Below are experts of layer 7 (counted from 0) of a mixture-of-experts language model. Rows are named router (the router's row for the expert), down (a neuron's output weights, with its number) and show model dimensions 0-255. Each number is 50 + 10 x the weight over its row's rms, rounded and kept within 0 to 99.
After each expert's rows: a language model's description of what the expert responds to. This comes from a sample of Wikipedia text that the model never trained on.

# expert 13
router:60 40 52 47 46 72 39 49 38 50 42 34 59 51 43 61 47 31 51 59 32 46 50 59 51 78 60 64 54 48 55 56 74 58 46 41 43 51 59 43 44 50 67 22 44 46 62 60 42 53 47 57 60 36 60 59 51 45 33 56 64 62 59 56 65 53 54 63 64 58 36 53 59 42 40 61 52 31 44 44 45 51 26 52 34 52 24 53 62 26 43 51 46 58 60 67 44 34 60 42 46 49 58 51 34 46 35 56 41 32 48 49 58 47 61 37 51 60 33 58 52 46 58 34 54 50 67 46 59 49 48 42 34 38 51 79 58 39 52 65 57 62 40 45 44 57 44 64 48 55 53 50 61 39 53 51 34 58 72 37 51 44 42 60 53 48 53 50 46 62 69 42 45 58 40 51 38 56 58 48 52 51 43 51 47 57 59 56 55 45 56 51 30 58 52 41 37 51 52 37 47 50 64 31 46 46 52 47 44 45 63 41 41 49 58 52 56 51 53 57 44 50 52 34 55 34 62 55 31 43 49 49 67 38 28 50 42 48 59 64 50 35 67 55 63 46 47 52 63 49 46 45 41 41 52 55
down0:49 59 52 59 61 34 55 41 70 43 60 49 45 31 67 52 49 58 32 30 70 59 68 48 51 52 33 50 39 62 42 55 27 44 46 65 56 36 55 48 55 60 41 30 59 38 56 82 47 46 49 43 43 50 61 45 46 58 60 64 52 36 53 50 36 54 44 56 54 52 64 56 48 36 55 51 43 48 57 43 38 43 44 47 65 43 55 61 40 34 74 61 37 53 48 35 54 49 43 28 67 47 46 61 27 61 58 45 45 45 51 49 50 39 60 44 37 55 35 48 64 50 42 51 51 37 62 36 42 60 58 53 49 58 54 64 55 65 39 58 51 47 48 49 43 46 55 60 50 35 52 36 50 37 59 46 67 56 34 53 48 32 56 54 45 47 49 41 53 48 65 60 38 53 54 64 43 65 68 42 35 45 54 47 62 51 39 45 57 57 61 58 35 33 44 32 38 42 59 51 34 46 64 47 60 50 50 36 39 66 63 52 69 50 39 56 49 68 47 43 42 59 62 57 33 70 61 50 54 35 52 52 53 45 55 51 59 48 44 53 51 61 40 40 41 45 48 27 55 55 39 40 60 58 51 51
Word endings and short words in French, German, Italian and other foreign names and titles, such as théâtre, deuxième, à, solche, en.

# expert 0
router:28 50 56 51 60 33 54 39 69 68 49 68 44 38 52 34 46 57 48 55 58 58 67 53 52 27 46 41 59 37 49 38 40 24 66 56 64 65 37 57 64 49 40 75 49 45 52 42 65 61 51 49 41 52 63 32 57 36 59 48 49 35 40 49 34 63 46 41 45 53 43 52 54 50 63 51 70 61 47 48 64 50 65 58 63 59 61 36 59 37 63 36 48 47 43 45 61 49 50 60 56 48 45 41 42 49 53 49 69 52 66 38 51 47 59 68 48 37 62 56 54 57 48 41 54 36 43 53 46 42 33 59 43 52 52 30 47 55 49 34 57 40 69 48 59 59 32 51 60 62 49 66 38 50 45 50 57 41 61 42 48 64 67 53 44 56 53 56 51 40 35 57 55 70 52 39 41 37 58 56 62 51 43 60 49 34 35 47 41 47 51 44 50 51 46 54 45 56 64 74 50 44 39 45 57 45 56 42 45 51 41 55 55 34 41 53 40 55 39 37 58 43 44 57 51 41 40 30 60 51 51 41 49 46 44 45 35 65 50 29 45 58 67 35 47 69 52 58 57 50 61 55 44 31 53 53
down7:58 47 38 49 44 43 48 61 45 56 43 50 60 48 60 56 40 53 53 61 41 45 63 61 58 44 45 44 55 59 51 41 56 69 60 45 53 49 44 43 57 54 47 69 53 25 60 45 49 34 43 84 55 53 42 45 53 39 60 43 72 51 51 46 48 62 58 40 45 65 43 48 50 50 57 36 58 62 30 44 42 46 51 35 50 40 30 46 33 48 55 52 34 44 34 64 52 53 64 55 59 68 47 58 45 36 65 61 40 48 47 46 70 60 44 51 35 48 41 39 52 67 62 64 38 45 53 34 50 55 38 56 53 54 50 49 51 57 60 66 34 54 29 46 44 47 51 64 67 40 51 33 55 62 76 47 52 56 67 49 36 49 70 41 51 50 53 54 35 36 54 41 46 53 60 42 50 55 39 32 50 57 40 29 47 47 48 58 41 54 48 49 61 44 51 65 55 44 42 39 47 28 54 64 50 50 31 48 46 52 59 54 53 47 32 66 65 52 34 45 46 53 37 50 54 44 48 24 59 52 63 48 66 48 58 61 39 64 51 41 72 42 38 47 51 60 57 35 50 51 54 64 60 54 34 52
Content nouns and word-final pieces such as season, career, time, year, -ation, often before commas, colons or periods in headings and lists.

# expert 18
router:51 53 59 45 58 51 34 45 58 40 58 51 36 64 43 50 65 41 57 49 63 36 40 48 44 38 27 36 61 66 59 54 58 51 50 63 57 44 50 49 62 63 54 50 55 63 55 59 46 47 54 34 39 54 56 51 51 32 46 51 59 43 60 56 58 51 52 51 63 42 69 55 27 57 59 63 52 56 64 66 43 43 54 36 47 47 49 63 47 44 52 69 18 52 59 31 26 59 55 56 37 41 49 65 61 36 58 39 47 54 48 71 56 61 50 40 52 48 61 48 34 42 59 63 46 63 50 52 44 42 59 36 42 63 45 42 39 43 64 38 57 45 49 48 32 55 29 66 53 33 53 55 61 51 45 56 37 60 48 44 57 49 30 43 36 46 48 48 42 39 46 53 48 43 52 60 27 44 57 58 54 41 63 58 63 51 60 50 42 50 26 50 51 63 39 62 54 36 55 41 52 42 54 46 72 66 50 40 49 43 47 44 31 53 54 49 46 63 48 63 53 40 37 58 53 44 43 36 43 54 58 52 21 33 42 65 70 34 52 52 44 60 40 47 61 59 49 39 41 53 49 40 47 51 42 45
down3:41 53 56 57 43 58 51 50 44 47 54 66 39 42 50 52 44 44 48 30 36 59 64 46 47 32 49 55 47 67 52 60 74 63 49 54 65 66 56 43 53 32 39 52 42 53 58 52 40 62 50 25 66 66 54 41 49 54 53 50 64 43 58 52 30 49 51 58 46 70 50 67 63 45 70 52 43 29 66 62 54 57 42 46 56 44 65 51 44 44 41 57 47 45 56 47 56 40 76 52 56 54 43 27 50 52 56 65 34 36 57 48 39 69 56 60 43 43 47 56 26 44 43 28 46 46 55 62 53 67 65 48 48 52 58 54 51 58 56 59 54 38 38 46 39 72 51 49 48 60 57 44 42 47 52 35 56 41 40 62 53 52 47 48 71 43 49 44 40 33 37 47 42 57 38 45 43 55 33 45 59 55 72 47 37 52 53 57 59 54 26 61 50 35 55 49 33 49 35 44 42 68 47 63 53 49 49 45 31 43 70 34 51 45 48 55 45 52 38 47 63 51 50 48 42 47 60 63 51 53 59 56 52 54 47 55 37 41 46 50 34 46 48 43 68 43 66 57 58 56 62 50 40 53 67 30
Hyphens inside compounds like present-day and editor-in-chief, plus words such as, known, However, During, and some word beginnings.

# expert 15
router:58 54 41 37 48 59 62 50 51 46 48 43 41 62 61 57 42 50 54 46 50 61 68 59 66 47 43 45 45 44 58 50 42 66 61 42 62 51 35 32 39 53 48 50 52 47 40 42 41 42 58 60 42 58 37 60 47 43 60 38 33 51 56 57 50 47 52 55 47 47 52 50 34 28 32 41 59 53 45 53 28 50 64 37 51 57 70 38 67 63 62 38 58 53 47 67 46 68 40 49 54 41 41 44 45 26 51 42 64 31 44 38 49 26 35 52 36 34 48 59 52 51 53 60 65 60 55 44 54 55 51 46 36 58 49 52 64 41 54 55 68 57 45 45 61 47 66 68 39 44 42 57 60 66 61 42 65 59 36 48 53 55 47 43 53 48 52 64 52 54 46 49 55 53 41 67 54 55 60 49 61 42 61 42 37 62 73 54 45 61 62 47 57 37 56 34 65 44 35 44 27 32 66 47 44 63 46 44 58 57 40 44 48 55 40 50 49 45 57 67 54 62 57 58 36 54 62 40 54 48 63 57 64 49 55 57 49 36 34 42 62 63 30 32 48 28 45 62 60 41 49 59 50 56 30 45
down1:51 45 42 50 61 56 51 34 50 53 39 60 59 42 49 54 41 59 45 43 70 64 55 61 64 62 52 50 54 45 50 49 56 52 38 55 32 37 41 34 62 47 62 41 48 48 54 43 49 54 34 53 54 40 48 42 56 57 46 48 60 55 37 52 52 40 56 46 49 45 56 59 55 53 63 59 51 62 55 46 53 55 52 44 40 51 37 55 58 47 49 43 44 46 37 29 51 34 50 56 59 53 41 33 43 44 51 53 61 43 44 41 55 53 58 50 61 55 76 49 64 19 51 76 40 46 62 32 49 65 31 44 49 42 52 61 53 55 50 53 63 53 49 39 49 56 30 53 55 53 37 54 49 57 52 56 37 39 42 62 47 85 45 46 55 74 44 49 38 41 59 70 33 65 38 54 50 35 49 63 56 58 39 47 50 51 53 60 42 61 49 54 40 45 33 57 31 57 39 57 46 58 53 41 67 58 40 51 44 49 69 39 60 38 52 45 52 60 52 38 53 43 58 52 47 38 41 52 37 56 45 61 53 57 73 45 36 84 64 47 54 33 54 48 33 63 29 39 34 56 43 60 56 38 34 57
Degree, minute and second signs and digits in coordinates and unit conversions, such as 35°42′53″N, "4,762 lb (2,160 kg)", climate tables.

# expert 23
router:56 34 64 39 47 64 53 51 47 49 47 33 60 64 52 34 47 44 40 62 41 55 35 51 54 53 49 62 47 26 55 47 41 56 34 57 44 31 64 48 58 57 52 46 64 31 44 59 48 49 54 54 29 48 48 40 65 52 51 50 58 46 59 40 60 58 53 51 48 50 53 57 56 68 53 47 39 44 71 76 52 52 58 57 34 39 55 28 51 49 40 60 44 41 53 35 60 54 61 44 38 41 50 55 51 46 36 53 33 46 41 59 58 33 46 39 52 49 37 46 57 49 58 39 61 59 57 41 39 65 61 48 41 48 52 41 42 40 69 38 78 79 56 45 41 41 41 43 56 62 47 41 67 39 62 62 47 53 55 62 41 37 65 47 53 41 50 40 52 46 56 60 44 60 59 51 63 40 48 59 45 48 46 46 58 48 55 56 56 38 28 56 56 50 29 41 59 37 39 47 71 59 39 52 63 49 64 73 46 69 55 70 36 52 67 38 56 53 32 63 53 40 56 52 67 64 53 59 50 43 45 47 38 60 58 35 56 36 49 45 45 52 52 44 59 52 47 64 49 36 42 39 54 43 37 47
down3:51 51 53 53 50 42 45 32 47 53 66 48 60 50 50 56 37 45 51 58 48 52 53 19 64 52 47 25 62 39 74 64 60 40 40 70 46 49 48 57 59 54 63 54 55 44 40 85 51 54 56 51 48 38 44 26 59 35 46 46 45 36 63 47 58 56 37 62 50 59 53 41 59 69 44 65 42 51 41 36 50 46 42 48 34 58 42 49 50 38 39 59 51 52 46 41 64 78 43 56 56 61 34 55 51 56 43 57 44 58 26 60 54 76 53 41 43 44 54 55 49 35 46 44 61 33 39 42 43 49 66 37 66 64 51 44 50 49 42 40 57 50 64 40 52 66 56 56 69 50 61 59 55 61 48 52 47 53 37 55 43 37 56 48 50 49 55 58 43 34 41 55 48 60 32 62 29 47 44 47 42 52 57 56 35 51 53 59 40 46 45 67 55 47 35 42 47 50 68 36 44 52 56 49 56 52 53 50 67 43 40 55 43 52 44 54 55 40 48 49 51 55 44 46 59 54 39 43 62 59 44 54 38 76 41 37 53 43 52 36 49 37 42 61 31 44 63 66 57 69 51 53 44 53 55 37
Sentence-ending punctuation, quotation marks, ellipses and pronouns in quoted speech, such as "typical...", "...". ", "you!", they, it.

# expert 19
router:53 52 50 65 56 48 51 40 48 54 50 49 61 52 61 39 43 59 49 33 60 37 32 35 48 38 37 50 69 52 52 52 61 38 65 62 43 60 31 53 45 46 62 62 54 50 49 37 49 27 49 35 53 57 48 53 45 51 25 55 49 51 43 54 52 42 34 55 60 73 50 66 53 42 44 43 57 58 55 26 51 36 42 45 50 46 52 64 52 45 56 45 48 69 38 48 32 45 51 63 53 52 39 44 47 53 41 48 50 40 52 55 53 68 63 61 62 41 56 57 57 38 59 44 60 69 41 52 48 53 40 37 47 48 53 28 33 55 37 47 59 32 56 52 52 53 43 67 47 61 50 54 50 41 40 39 44 52 57 64 55 73 55 42 50 59 49 53 63 39 50 45 50 41 40 51 30 41 52 62 66 31 71 54 42 51 51 59 34 58 45 54 39 50 50 50 50 59 59 50 27 50 58 48 45 61 67 34 52 68 61 44 38 71 58 38 49 56 62 38 44 46 41 69 61 39 53 38 58 55 47 52 39 61 40 55 48 63 28 36 39 43 48 61 29 56 65 53 70 62 48 48 41 40 52 36
down0:54 59 36 46 40 62 44 63 41 55 54 47 74 49 32 52 48 34 45 43 53 52 55 50 61 52 55 69 52 27 48 30 52 59 47 57 39 44 67 50 55 37 44 45 42 64 55 45 58 51 60 63 57 46 53 36 32 39 42 63 40 36 66 41 40 51 49 42 40 44 59 56 44 61 73 49 50 41 59 46 46 45 69 63 43 41 44 39 52 35 58 50 40 47 53 51 51 62 46 54 64 78 55 57 37 69 59 39 62 30 64 50 63 43 58 42 39 42 45 34 62 50 38 55 61 65 63 42 40 49 54 56 67 46 64 32 64 45 51 32 33 53 66 53 48 39 46 42 56 31 43 45 35 66 54 60 57 44 48 23 50 52 39 46 56 64 49 59 57 71 52 49 59 53 50 45 49 54 40 43 55 49 41 54 43 48 50 52 52 61 62 48 45 55 54 60 43 44 53 52 55 43 46 63 54 66 30 64 47 52 61 43 56 51 42 68 53 59 52 55 56 35 50 71 40 54 53 47 45 41 34 51 48 33 33 66 43 45 32 44 55 59 52 48 48 66 44 54 26 43 48 39 56 35 46 45
Raw byte pieces of accented, Thai or Japanese characters and word-initial consonant clusters, such as Ł in Łódź, Ḥ in Ḥijāz, sh, gr.

# expert 12
router:49 38 68 44 59 66 63 44 60 42 61 40 45 38 53 51 58 38 51 52 61 56 35 52 44 66 62 60 34 62 48 46 50 32 42 30 42 56 71 47 43 64 34 39 45 43 55 58 63 50 40 59 65 41 40 45 38 58 50 50 42 42 59 47 42 44 59 35 36 45 62 46 36 61 40 34 53 46 38 42 54 53 36 49 62 44 48 52 53 64 42 69 52 52 45 47 39 48 66 40 52 61 58 62 39 71 52 53 35 58 50 43 37 26 47 42 54 46 49 48 44 59 40 41 34 44 48 46 55 33 42 73 50 55 59 70 64 59 61 41 53 36 60 51 52 52 38 39 65 35 42 60 51 68 49 59 30 47 42 59 44 47 36 47 51 43 47 52 41 64 61 58 50 42 67 61 65 43 33 56 45 58 39 46 62 70 58 27 46 46 49 50 55 52 48 37 49 49 51 47 40 59 54 61 33 45 59 47 55 50 39 58 61 69 58 40 47 55 38 42 61 53 45 48 38 41 50 66 55 40 53 55 36 52 55 52 69 57 36 61 29 45 43 46 59 62 44 32 51 58 52 42 66 69 39 55
down1:49 48 40 57 63 50 59 62 39 45 66 43 32 38 48 50 51 53 53 62 58 48 60 54 42 53 52 44 52 77 55 54 41 44 59 65 35 61 43 61 48 50 55 43 50 41 42 49 65 59 37 35 45 43 50 48 50 64 36 66 51 45 37 57 49 58 65 64 52 62 42 40 29 45 51 60 54 44 41 46 39 50 33 56 46 49 47 23 45 51 59 62 41 56 80 49 54 44 49 45 61 63 54 31 49 42 44 54 38 47 63 62 55 56 65 44 52 37 42 61 47 58 45 60 43 31 41 55 53 34 53 54 51 46 38 51 49 55 51 54 53 48 45 59 61 44 41 44 38 48 56 46 49 36 51 45 52 58 41 72 67 66 58 45 50 59 46 58 59 48 54 43 37 44 56 57 40 42 44 53 60 43 48 60 47 52 35 32 43 52 50 39 54 63 56 65 55 62 58 42 55 61 52 46 50 48 58 36 45 45 51 52 52 28 46 59 65 40 60 38 81 29 48 49 52 25 47 51 56 74 55 36 58 33 51 68 34 63 73 32 55 47 57 43 60 44 53 34 62 53 36 36 59 59 40 27
Prepositions and conjunctions joining noun phrases, especially of, in, and, for, from, as in goal of the season, participated in the ceremony.

# expert 8
router:45 61 29 29 44 46 29 73 34 55 49 69 59 46 65 55 66 61 49 45 42 50 47 75 43 55 58 36 42 68 47 42 56 75 46 51 58 59 62 36 52 49 50 41 53 61 34 47 53 32 26 49 56 42 56 38 48 71 45 54 63 67 28 49 47 46 59 51 48 60 54 48 44 37 45 48 40 63 56 36 50 61 38 56 45 53 30 51 31 47 42 46 38 49 46 38 54 64 45 61 56 52 42 50 46 57 34 41 57 33 38 33 55 61 59 50 56 57 44 53 47 44 55 53 44 56 35 50 72 45 28 39 53 49 46 49 53 52 54 48 47 36 33 53 57 53 45 59 42 49 63 29 55 63 60 53 51 42 50 47 69 54 64 47 74 46 49 53 57 63 44 53 52 53 59 58 38 51 44 47 48 52 62 46 46 53 48 36 55 53 72 58 33 56 55 49 45 66 59 44 50 64 65 52 41 47 59 44 49 57 44 51 57 46 33 56 53 33 50 72 39 61 47 63 58 52 44 40 40 71 46 54 46 48 34 48 36 65 44 59 48 40 42 59 53 43 45 42 61 60 44 66 42 69 58 52
down0:52 39 59 46 51 41 64 35 30 54 60 58 46 39 26 48 60 59 44 68 52 50 46 45 74 54 55 69 51 40 53 42 51 64 61 51 57 40 42 44 37 73 52 54 56 42 43 36 50 58 58 55 35 52 59 49 44 78 48 45 53 39 43 51 50 43 49 46 34 47 40 30 46 42 56 61 46 41 45 57 32 54 48 51 70 52 49 47 70 42 47 46 45 26 43 56 39 55 25 64 50 64 68 59 36 57 39 49 42 48 54 59 49 50 48 31 48 61 35 57 43 63 38 43 50 35 53 50 55 39 47 39 53 44 61 53 51 59 66 57 58 36 37 54 52 49 51 60 76 52 47 56 35 51 52 62 35 53 46 54 53 44 41 52 29 40 60 59 58 37 53 37 43 59 50 63 31 61 57 51 63 39 51 43 50 51 45 43 46 66 38 60 46 38 57 48 56 47 50 65 42 45 51 50 52 58 41 52 48 55 45 48 47 45 43 42 56 42 57 46 41 37 54 61 23 47 60 44 63 50 60 57 66 43 57 82 62 52 73 37 42 55 55 47 59 58 68 44 53 38 56 66 43 61 43 55
Short syllable pieces inside rare or foreign names and words after a first letter, such as Hoop-le, ts-un-ami, Qasi-oun, Lah-ov-ary.

# expert 2
router:62 30 45 56 60 45 59 64 51 49 59 50 59 39 34 53 43 25 58 49 40 59 45 51 41 73 62 53 59 48 53 50 49 42 35 48 55 45 51 43 29 59 51 51 42 48 53 59 46 60 47 55 56 42 41 65 67 61 50 52 52 64 56 47 53 61 73 41 45 30 49 58 35 36 42 57 44 34 46 50 43 35 33 55 66 68 43 31 34 64 36 48 56 31 55 49 40 46 39 51 56 49 52 63 48 54 69 47 39 57 51 53 33 33 36 43 40 61 32 42 68 58 44 52 50 51 47 49 60 46 59 37 52 37 30 46 44 43 39 55 52 65 52 50 41 38 56 50 55 53 59 58 61 53 58 62 45 64 48 56 47 48 44 47 76 41 42 30 46 53 47 44 40 35 60 65 50 64 47 55 50 51 46 31 46 57 55 58 51 42 46 54 53 21 55 39 54 50 56 58 49 53 42 36 61 36 75 49 40 31 49 41 54 42 62 54 43 51 64 55 51 45 46 27 47 58 54 37 56 56 49 52 41 44 64 59 63 36 66 65 62 46 55 56 53 67 48 66 38 54 56 35 37 55 46 55
down6:35 59 50 55 51 50 57 40 62 63 61 37 61 42 42 38 51 45 63 45 48 52 50 69 55 88 53 42 44 46 55 39 73 53 27 53 43 46 56 49 52 57 56 27 45 56 44 71 47 66 50 64 34 45 49 43 54 34 48 59 53 69 54 39 54 30 53 56 64 49 53 55 48 51 29 40 50 40 42 28 58 51 50 57 55 57 45 61 54 54 54 48 42 61 46 49 61 64 50 50 65 44 57 35 57 52 76 41 48 51 46 46 49 54 53 44 50 61 53 44 66 45 35 65 50 53 66 56 63 47 35 52 42 47 64 55 52 62 65 44 37 42 49 64 46 54 60 52 50 42 57 37 41 66 50 44 50 57 52 40 48 60 71 51 48 56 49 44 49 48 52 56 56 32 46 39 44 62 51 48 46 42 48 35 50 29 45 45 45 36 54 50 43 57 37 39 55 66 48 26 40 48 29 50 29 32 47 41 54 52 23 36 42 59 43 40 40 51 54 42 48 57 48 48 51 47 61 44 42 67 44 43 53 61 60 64 70 49 45 44 45 60 48 61 69 52 42 51 37 52 67 56 58 58 25 57
Relative pronouns and auxiliary or main verbs after a subject or comma (which, who, is, has, were), plus equals signs and backslashes in LaTeX formulas.

# expert 4
router:62 70 49 49 56 45 47 52 66 56 44 54 44 46 44 38 44 59 42 68 42 35 65 31 54 35 68 54 50 43 31 47 25 56 46 57 51 39 48 52 69 47 38 28 45 42 49 45 33 49 57 40 29 59 56 42 54 63 62 48 47 57 45 65 42 37 38 55 45 58 41 45 49 56 54 36 47 55 50 59 61 66 53 54 39 37 59 67 47 46 46 34 43 58 57 61 51 40 57 58 60 53 44 44 57 38 57 42 56 32 57 59 67 38 46 46 65 51 59 45 47 46 39 51 46 60 65 40 55 54 26 51 44 45 42 44 36 38 56 54 58 51 59 64 54 62 60 55 48 35 39 66 55 44 57 53 65 47 48 57 46 42 48 52 49 50 48 50 53 41 38 53 64 65 68 47 43 44 47 35 33 37 62 40 62 33 31 50 51 74 54 54 69 42 58 44 66 46 48 48 49 53 59 53 57 46 50 65 53 42 43 56 72 69 47 60 40 61 40 50 61 67 39 52 51 54 56 59 59 40 68 68 57 52 67 34 54 27 51 45 42 51 44 55 42 40 56 58 31 47 53 42 65 71 58 52
down1:37 53 55 51 51 59 46 36 33 35 51 37 58 48 58 53 72 35 35 38 56 50 42 49 52 52 59 53 64 63 55 60 36 67 59 74 58 45 43 54 55 64 53 60 65 65 55 47 42 52 51 49 44 42 50 53 52 43 41 43 47 48 65 66 48 64 35 64 53 53 52 49 55 47 66 57 54 62 56 49 50 39 46 45 23 45 38 51 58 44 47 53 65 43 50 52 54 67 48 47 55 39 47 43 59 63 34 52 61 57 45 37 46 46 47 44 52 45 51 50 61 44 60 57 56 53 52 48 45 47 57 51 43 40 60 48 57 57 56 52 39 51 66 34 44 57 32 65 60 27 45 29 51 59 62 64 49 43 57 52 54 82 48 27 29 56 62 40 57 48 43 44 42 55 41 69 35 49 32 78 58 50 62 36 61 39 59 30 54 43 45 61 38 58 41 52 60 61 47 40 55 47 47 57 51 63 43 44 53 62 39 38 43 56 56 54 49 36 45 63 35 39 46 48 58 29 52 31 32 52 45 41 44 62 38 64 44 53 27 56 52 48 33 51 40 49 50 44 59 55 44 55 40 26 50 47
Decade pieces of years (201, 199, 188), en dashes in scores like 4–0, and pipe separators in numeric tables.

# expert 17
router:36 60 47 40 47 44 52 48 51 42 60 30 57 56 65 57 45 46 63 61 55 62 36 41 54 33 50 39 39 57 41 62 45 27 53 65 50 56 57 51 57 62 44 52 50 37 57 52 66 46 71 50 58 54 59 48 50 48 73 62 42 54 66 34 49 57 56 35 44 51 56 24 54 49 49 59 40 63 33 48 61 62 62 60 32 49 46 30 46 57 37 35 38 62 56 34 61 45 64 53 53 43 50 37 66 30 53 45 44 51 52 59 47 57 52 40 65 54 43 60 56 32 50 38 40 48 55 46 38 59 34 49 48 50 40 46 54 45 38 36 52 55 57 39 40 47 57 44 43 51 55 46 59 36 60 57 49 44 38 51 49 42 60 48 33 47 52 44 65 49 66 62 37 69 52 44 73 58 45 53 48 64 53 28 50 57 40 48 40 47 57 57 54 67 36 52 41 37 35 62 67 34 64 52 58 34 60 67 47 37 65 58 53 37 55 48 57 44 38 67 39 47 49 57 45 55 75 70 41 47 57 58 62 57 44 61 42 44 61 62 51 41 55 61 48 55 55 54 51 37 39 41 55 64 60 45
down4:53 40 55 66 56 45 47 56 51 64 48 67 44 36 48 46 42 60 66 56 46 19 50 48 51 31 62 56 59 62 56 51 54 46 32 62 42 66 61 38 47 41 58 53 63 53 42 69 70 58 42 48 56 50 35 60 45 51 54 48 37 63 42 53 48 49 48 42 45 40 46 49 41 40 40 48 32 46 37 42 50 42 62 54 30 56 41 56 53 53 54 36 65 42 30 60 55 47 42 45 50 44 42 61 49 47 44 55 54 64 45 35 44 49 53 54 53 51 59 44 58 48 41 58 55 48 74 40 40 51 55 45 49 53 46 66 48 61 39 64 30 49 61 64 41 42 49 61 58 33 41 33 33 70 58 49 59 66 47 62 56 55 48 52 64 47 51 42 32 49 38 36 62 37 55 58 39 55 45 50 55 57 35 67 49 52 39 63 57 42 28 53 65 20 41 38 60 40 45 42 56 51 54 42 58 45 52 50 48 56 36 43 50 60 58 59 65 60 44 33 82 53 57 50 52 28 63 38 59 50 55 55 51 30 61 52 49 39 40 52 56 60 53 63 69 34 46 49 50 59 42 52 47 52 67 45
Pipe characters starting table rows, especially after "singles chronology" in music infoboxes; also song-title words like You, My, Love.

# expert 11
router:45 48 53 58 50 40 39 39 65 50 43 42 49 58 36 63 47 57 61 41 45 49 60 32 50 63 49 57 52 31 44 50 57 61 52 42 48 57 64 48 34 46 49 43 49 53 64 61 42 61 64 53 67 58 48 65 49 39 42 42 59 55 62 43 52 65 49 49 38 43 51 36 40 45 54 65 74 33 45 55 48 56 39 51 62 64 43 57 46 51 56 55 66 45 54 63 58 35 45 28 52 50 48 52 41 51 54 56 54 51 50 63 35 14 49 76 33 54 63 62 56 60 42 42 58 47 63 72 51 52 60 52 49 58 33 53 55 35 43 70 36 57 48 31 47 47 56 43 58 58 64 55 54 33 53 46 44 41 51 40 49 59 51 61 67 59 46 48 51 39 34 45 57 36 53 35 50 46 35 39 51 56 32 48 46 67 54 65 57 65 63 31 34 37 63 66 32 51 54 55 60 38 45 41 50 36 39 61 45 47 50 53 53 46 63 60 47 50 51 37 50 40 54 45 44 44 41 36 41 35 49 45 65 35 58 58 37 56 68 35 64 48 56 45 61 44 38 59 45 47 55 71 44 33 50 45
down6:48 55 62 57 41 74 42 55 51 58 46 46 61 30 36 56 62 64 48 61 45 43 54 60 43 51 42 48 63 54 52 49 54 60 34 40 51 64 49 61 48 46 56 59 27 57 64 16 53 67 37 44 64 52 40 38 48 41 59 59 56 59 52 40 49 43 74 44 50 41 50 67 60 48 53 41 58 54 31 41 44 41 62 55 45 47 46 50 32 56 51 34 57 61 43 43 66 56 56 46 70 52 40 46 41 64 76 49 44 44 46 48 52 32 49 50 44 52 48 60 56 57 51 51 53 45 49 71 36 58 58 43 58 25 48 56 31 51 54 58 58 37 63 50 58 48 25 51 37 37 62 48 52 59 46 43 40 34 47 53 54 64 58 71 59 50 46 46 60 61 45 63 52 67 43 30 51 44 38 33 46 54 61 39 65 54 32 43 47 42 43 43 61 42 57 58 54 47 56 42 33 47 51 56 48 52 43 59 64 48 44 43 62 49 57 46 66 41 58 38 50 63 51 57 58 67 58 47 52 41 40 47 45 34 30 48 60 57 48 67 36 50 45 63 51 49 46 47 53 38 25 41 38 39 56 55
Whole English nouns heading a noun phrase, often before "of" or "and", such as speed, season, team, University, League, purpose.

# expert 14
router:62 41 60 60 39 34 53 69 49 57 46 55 60 48 52 52 61 36 51 54 58 40 36 58 34 48 47 58 38 61 65 42 51 55 48 48 47 30 58 42 42 53 46 58 67 56 34 52 50 45 45 50 46 54 62 52 52 67 59 56 42 66 51 28 43 43 71 35 61 61 56 44 42 54 58 29 59 42 36 54 52 56 57 44 51 45 64 34 44 74 52 57 55 48 36 50 31 49 45 42 60 62 56 57 44 69 48 39 51 60 41 39 48 35 31 28 41 63 65 51 43 53 51 49 35 55 30 61 49 66 57 60 53 50 45 54 53 56 31 54 54 72 58 43 53 41 59 47 56 53 43 40 59 64 51 56 45 53 38 70 43 38 31 51 58 44 47 52 41 52 65 54 40 39 56 51 54 44 49 52 51 55 49 37 41 53 57 37 45 50 39 75 70 42 60 38 70 38 46 47 48 65 55 59 41 57 68 46 55 55 50 45 78 40 38 44 43 61 47 51 57 52 58 45 39 52 67 30 57 44 61 55 40 53 52 40 70 49 42 67 59 42 29 38 39 49 45 46 36 60 44 39 49 53 58 55
down1:52 60 79 66 61 57 59 69 56 47 51 49 33 48 62 70 58 59 35 52 22 54 54 51 37 55 48 41 42 33 47 53 69 62 51 51 45 30 42 41 43 51 43 43 49 39 51 78 57 57 20 62 59 48 46 24 65 49 50 58 64 34 44 60 28 51 56 57 55 63 42 59 52 44 46 54 58 43 42 50 44 41 55 35 50 50 45 47 45 34 45 65 57 40 65 48 46 45 50 41 58 50 48 62 42 53 42 55 48 48 47 62 62 68 53 55 35 53 43 57 55 48 39 56 59 58 59 44 55 74 71 37 42 52 47 45 64 38 66 65 42 63 52 56 53 59 43 52 60 52 45 55 48 59 45 35 45 68 61 37 57 55 43 57 46 47 54 40 62 48 48 33 56 30 56 52 50 55 47 56 56 40 33 46 45 41 54 48 50 42 61 46 51 42 54 57 37 53 46 36 55 41 59 52 44 41 35 51 49 55 37 59 38 42 60 51 37 45 53 59 37 43 45 57 45 36 63 40 25 54 57 47 34 58 41 45 42 53 51 65 49 50 54 57 65 58 49 60 53 60 24 60 52 30 45 61
Auxiliaries and verbs after subjects (was, were, had, not, to), including census phrasing like 12.9% were 65 years of age.